config.toml
router_score = "sigmoid"
init_std_qkv = 0.0234
learning_rate = 0.002
beta2 = 0.99
max_seq_len = 512
max_steps = 4285
dataset = "wikipedia_en"
Below are experts of layer 6 (counted from 0) of a mixture-of-experts language model. Rows are named router (the router's row for the expert) and show model dimensions 112-223. Each number is 128 + 32 x the weight over its row's rms, rounded and kept within 0 to 255.
Before each expert's rows: a language model's description of what the expert responds to. This comes from a sample of Wikipedia text that the model never trained on.

# expert 37
Digits in years
router [108 137 111 127 127 178 128 118 177 141 170  63 188 135 133 139 156  99 103 151 169 124 131 107 108 148 137 179  76 149 102 178  91 167 111 122 115 186 133 133 135 134 164  28 136 156  94 140  99 193 120 176 158 119 139 106 158 109 103  52 106 134 104  94 140 120 142 147 127 129 129 117 134  76 141 179 180 166  92 170 101 109 152  66 131  95 106 181 148 126 102 140 180 146  94 120  70 136 131 159 123 164 149 153 134 110 110 134 135 101 130  90]

# expert 47
Digits in dates and tables
router [118 140 149 131 158 220 123  93 168 189 127 108 147 119 200 120 111  79 123  92 151 167 121 166 117 176 116 140  85 172 124 136  97 134 145 133 132 174 148 149 129 177 148 113  93 138 118 127 126 166 117 135 175 178 103  93 135 121 125  64 166 184 113  80 123 140 117 126 157 102 146 110  84 143 144 176 149 184 106 199 130 109 118  26 151 113  64 195 115 119 138 102 223 190 106 162 100  66 129 134 153 142 150  66 108 121 151 100 154 128 105 159]

# expert 50
Final noun endings
router [132 151  78 153 143 183 128 159 146 102 141 147 144 173 164  89 125  80  54  85 165 117 115 161 114 142 119 155 117 144 159 158 136 142 183 165 116 137 106 156 111 132 173 118 110 114 203 120 163 141 130 145 121 116 121 143 210 120 120  87 122 181  98 115  95 168 158 151 140 108 168 127 137 166  82 171 179 170 112 175 118 102 173  62 199  86 118 180 109  92  97 113 176 174 152 130  75  84 125 140 141 139 140  95 106 109 154 139 148 112  97 149]

# expert 8
Digits and "and"
router [142 131 123  93 150 151 162  93 150 160 110  71 150  75 198  61 140  83  87 121 151 159 133 155 104 186 109 125 120 161 130 163 153 158 161 172 135 158 132 158 111 103 183 115 117 158 128 140 161 150 148 136 152 109  66 137 153 152 130  95 178 213  97  88  96 142 141 178  81 130 160 121 153 104 149 208 138 157 120 140 118 130 116  80 167  80  95 181 121 132 166 107 188 208 132  90  98 128 119 185 148 132 101  80 144 116 183  81 153 117 112 136]

# expert 12
Table pipes, dates, ill
router [134 150  49 105 152 164 148 149 168 131 121  45 188 111 174  80 141 121  97 134 155 123 165 123 150 172 132 114 123 109 165 107 113 149 142 167 132 101 135 153 154  75 203  31 151 173 155 166 141 155 123 152 103 108 127  86 182 133 159  96 118 146 123 120 101 120 123  94  90 139  98 115 144 134 162 176 129 153 109 134 104  92 190  86 144 125 128 161 167 135 177 112 137 158  88 157  56 125  89  97 138 105  86 137 150 148 126 122 161  89 129 119]

# expert 59
Function words and connectors
router [106 189 122 107 101  98 149 106 129 203 148 120 123  58 164 145 152 126  90 121 146 134 161 154 181 115 132 141 174 141 143 110  88 171 159 132 120 126 133 156 178 153 146  83 148 200 130 161  95 188 127 180 169 150 114  51 102 123 106 117 154 155 128  29 116 142 132 133 132 116  95 100 138 130 131 204 161 132 165 157  88 141 162  85 181 121 151 134 116 176 186  84 134 135 128 143  69  80 113 122 130 149 171 123 136 137 105 147 112 122 147 103]

# expert 0
Vowel-liquid word pieces
router [102 184  76 142 120 129 157 147 130 182  71 130 114  90 106 156 163 141  96 171 163 152 105 167 170 169  96 129  84 164 160 117  98 145 136 152 140 169 110 145 150 162 130  69 154 173 173 109 140 163 151 141 148 176  90  68 152  88 144 109 172 180 116  86 120 157 160 124 155 140 139  80  99 160 156 194 179 184 122 133 120 182 124  71 147  76 161 121 164 144 176  54 156 134 139 111 171 139  86 127  79 135 108 103 133 160 115 108 153 162 139 108]

# expert 31
Spaces before numbers
router [108 166 124 170 160 136 148 152 207  77 121  79 151 132 146 129 166 155  90  97 174 100 187  99 189 151 122 132 110 145 175 175 136 136 122  76  51 151 121 150  94 127 137 120 119 109 158  69 140 174 147 149 110 136 121 125 148  59 142  84 138 138 145  89 125 100 168 172  99 127  98  83 184 146 138 175 155 201 118 153  90 107 127 126 143  79  73 158 159 138 137 107 145 189 117 118  83 130 106 226 174 102 136 119 156 130 141  81 133 148  88 132]

# expert 35
Mid-word syllables
router [150 136 158 153 141 111 119  96 177 156 141  68  72  73 106 113 178 123 156 135 173 109 154  98 100 150 136 150 169 132 109  96 137 177 134 121 112 248 110 167 127 124 150  97 162 171 146 131  98 167 126 158 162 166 121 113 187  61 168 131 131 172 126 100 146  86 169 127 139 109 151  80 150 138 196 200 149 162 136 125  85 148 124  65 141  66 137 137 151 164 167  67 137 153 128 122  98  75 148 169  78 132 156 105 113 167 134 118 124 140 135  99]

# expert 42
Place and proper-name words
router [145 159 115 154 103 105 125 154 121 171 125 100 101 156 141 116 162 112  58 164 134 146 147 141 108 141 177 142 132 128 118 127  53 180 144 111 113 173  98 168 159 113 165  96 112 128 144 120 116 158 122 184 154  97  81 130 122 137 131  72  97 166 105 101  97 115 194 149 120 147 130 151 132 146 171 173 143 148  95 117  97 140 194  95 212 118 173 132 117 123 208 101 142 180  93 120 113 113 140 110  83  73 143 128 140  97 123  77 178 174 143 113]

# expert 27
Determiners and table pipes
router [110 168  95 120 154 115 110 178 147 123 123  54 154  82 164 101 166 115 109 145 169 131 180 123 146 140 120 108 127 122 106 141 115 163 139 111 115 126  85 155 131 130 143  43 138 173 149 157  98 185 124 143 126 181 118 118 143 125 107 105 136 192 113  69 105 136 177 173 127 138 121 119 128 127 132 196 164 158  78 177 111  92 136 118 224  71 131 129 120 152 123  96 190 150  89 101  85 101  84 141  94 129 168  72 110 124 138 132 158 154 134 116]

# expert 62
Line starts, list digits
router [104 183 148 110  76 120 130 107 197 133 114  85 132  66 164  97 168 128 125 138 221 125 122 166 139 126 109 145 104 133 171 144  89 165 155 100 125 135 183 137 123 151 178  19  82 208 162 109 102 146 159 160 103 153 108  85 148 140 141  89 184 158 106 140 121 141 122 119 112 172 122 172 135 111 144 208 144 172  79 163 115 136 134  87 135 101 137 161 157 160 149 105 136 177 112 122 101 103 144 107  90 118 163  81 144 150 149  98 167 108 121  93]

# expert 41
Word endings in names
router [125 149 108 134 151 142 112 158 160 169 134  73 155 140 131 147 105 123 100 113 190 120 122 106 141 158 109 144 136 105 168 136  88 132 188  97 127 155 109  97 106 121 173  61 130 193 157 151 126 131 110 137 140 138 137 102 157 155  84  90 141 144 149 152 109 126 125 129 121 173 147 121 107 161  87 209 192 214 119 172 109 149 133  58 151 124 130 164 107 197 175  81 196 187 116 121  69  82  99 142 138 116 114 133 147  66 146 153 141  83 130 104]

# expert 22
Function words, Latin endings
router [108 170  95 118 121 121 124  89 191 163  87 105 144  88 151 110 165 148  83 131 203  94 117 148 134 122  96 125  78 101 137 165 116 164 173 123 168 160 112 123 169 187 155  71 143 167 125 103 134 138 193 183  90 130  90  99 195 118 116  81 157 170 106 159 109 150 141 148 150 104 156 134 119  57 135 155 181 133 107 123  99 167 187  99 165 110 115 145 167 135 148 137 160 162 144 141 103  52 134 168  96 122 153 149 156  83 128 161  95 111 139  97]

# expert 48
en pieces and spaces
router [ 90 106 124 139 143 184 157 144 143 125  90 121 131  72 110 161 191 144 162 152 183 126 130 137 141 143 136 117 149 181 101 119  47 111 115 100 137 129 129 148 146 169 178  90 137 145 181 146 143 201 122 157 166 164 140 100 162 123 159  50  97 155 156  48 187 150 150 130  94 184 116  81 173 106 113 185 182 208 146 110 101  85 147  70 142  91 182 170 140 117 128 110 160 131 155 132  87  71 150 121 143  50 171  68 171 152 157  91 197 134  85 161]

# expert 24
Prepositions
router [104 152 108  95 127 119 133 118 165 141 124 146 112 136 156 141 161  98  90 147 185 133 161 177  95 149 124 159 104 151 137 154  95 163 147 148 124 136 107 201 122 150 138  82 125 151 124 127  94 176 150 176 112  91  80  90 144 131 138  82 128 166 116  87  98 120 162 144 134 127 139 120 114  69 120 214 164 162 116 130  80 121 193 105 149 114 119 149 179 128 174 103 137 197  85 131  23 111 121 122 137  99 119  74 135  92 117 122 149 167 124  97]

# expert 51
Lowercase-start and initial letters
router [169 138  86 137 155 137  90 169 147 153  79  70 101 103 180 123 172  82  67  91 128  92 147 137 171 147 177 149 101 109 127  99  83 127 139 194  59 163 113 135  79 165 147 107 110 113 179  74 106 164 111 134 108 116  81 110 158 101 103 106 148 164 163 144 124 121 170 159 123 148 112 151 147  94 177 165 166 168 128 142  98 137 149  58 169 114 161 175 117 118 178  86 162 173 126  91  75 143  96 132 120  95 122  66 150 135 132  76 114 157 159 166]

# expert 60
Mid-word letter pieces
router [108 216  34 115 120 117 133 160 136 177  96  95 168 147 152 117 169 157 105 105 121 115 139 135 160 162  98  76 126 138 146 110 119 141 172  88 163 148 109 132  82 126 179  46 104 162 159 105 104 185 128 152 178 176 123 119 130  94 172  89  92 136  99 129 115 137 147 143 141 153 144 106 182  81 101 200 125 150 156 159 132 131 147  75 170 150 139 140 124 146 161  72 171 169  79  79 124  91 132 136  96  63 119  74  91 111  96 134 146 122  85 151]

# expert 28
Table cell separators
router [108 160 116 110 139 167 135 111 186 102 169  14 178 126 200 103 150 128  89 167 173 112 133 129 123 120  93 153 118 154 124 135 144 174 130 179 111 124 154 185 113 119 180 104 108 125 172 129 137 159 160 129 123 120  91 119 175 160 174  79 141 135 116 158 119 124 145 120 123 144 174 144 104 118 143 162 179 171 152 159  91 134 184 117 222 129 128 131 137 129 113  83 183 165 109 140  96  99  85 181 102  92 194 121 174 105 206  63 151 126 142 133]

# expert 61
Spaces before numerals
router [117  95 108 136 163 130  77 146 187 138 107  78 128  96 138  91 140  68 107  98 189  87 122 147 157 200  84 152  80 126 176 115  89 105 120 109  84 133 124 118 127 176 208 104 108 147 136 118 122 181 137 169 140 179  48 109 144 100 135 124 164 169 132 100 132 130 141 127  83 140  97 106 114 126 111 158 160 144  72 156 120 149 172 106 162 147 135 190 140 120 176 112 145 136 127 126  99 156 110 154  97 127 124 103 136  53 122 106 133 109  77 109]

# expert 13
Determiners and possessives
router [159 152 113 159 121 135 154 118 194 141 182  96 123 127 168 134 153  61  85 104 124 147 171 152 129 149 147 111  96 171 107 163  41 189 139 106  61 146 138 143 108  84 171  74 132 183 162 108 114 172 128 123 131 136  87 111 139 175 104  86 140 147 106 125 106 139 126 140  89 165 148  69 127  85 127 180 151 180 110 130  84 148 219 120 112 116 172 140 126 163 172  54 204 142 109  89 116 131 138 114  65 142 172  59  92 136 121 161 150  81  97 107]

# expert 58
Common adjectives, mid-word pieces
router [153 161  96 120 147 179 122 153 152 151 165  18 175 165 131 114 167 110  90 108 167  94 129 114 150  99 157 145 162 134 162 111 110 134 163  97 116 102  70 135  60 155 178  92 102 135 104  75 102 170  88 169  93 139  97 144 141 122 139  84 171 164 157 124 133  85 165 173 135 148 139  83 131  97 100 190 153 169  87  84 133 113 116  98 145 102 143 203 121 161 127 122 114 121 133 105  89 123  89 153 138 130 102  99 108 139  96  76 196 152 131 111]

# expert 30
Word-start pieces
router [103 164  83  94 128 148 108 181 139 166 123  95 150  88 157 171 143  88  63 101 174 164 122 107 124 179 161 159 124 141 111 138 109 126 134 122 127 143 117 164  88 111 191  63  74 147 116 109 115 147 131 214  99 172 106  99 145  95 123 135 129 185 120 134 159 133 144 106 104 148 135 126 193 132 127 182 166 142 107 124  90  93 155  89 156 106 150 129 148 197 124  73  98 151 129 109 127 127  86 156 160 116 155  84  84 121 127  85 119 125 148 132]

# expert 16
Punctuation and clause breaks
router [132 147 152 117 147 204 180 138 177 180 145 149 122 114 152 178 129 153 133  90 131  71 121 116 115 120 128 159  91 165 106 169  22  97 120 124 162 164 107 158 139 144 151  87 105 107 108  95 107 183 127 147 160 171 135 155 117  99 144 142 114 167 138  61 115 160 177 130 115 121 104  93  65 139 128 188 172 202 151 149 103 142 138 131 182  91 136 240 116 115 123  85 101 160 118 108  96  96  79 184 117  96 164  93 141 135 121 100 116 144 163 124]

# expert 9
Capital initial letters
router [118 156  75 154 105 144 145 141 161 181  89  85 104 102 138 147 140 105 132 114 197  75 167 143 102 149 115 165  77 109 100 120  88 137 152 163 108 167 127 119 125 134 172  55 144 150 188 116  84 173 128  89 130 131  98 179 140  99 105 101 144 164 134  99 142 139 135 182 139 146  79 141 162  87 139 177 160 171 143 175  76 136 181  56 164  97 110 212 114 190 114  93 180 173 114 109  59 110 102 159 126 135 152 102 148  59 122 107 130 107  81 160]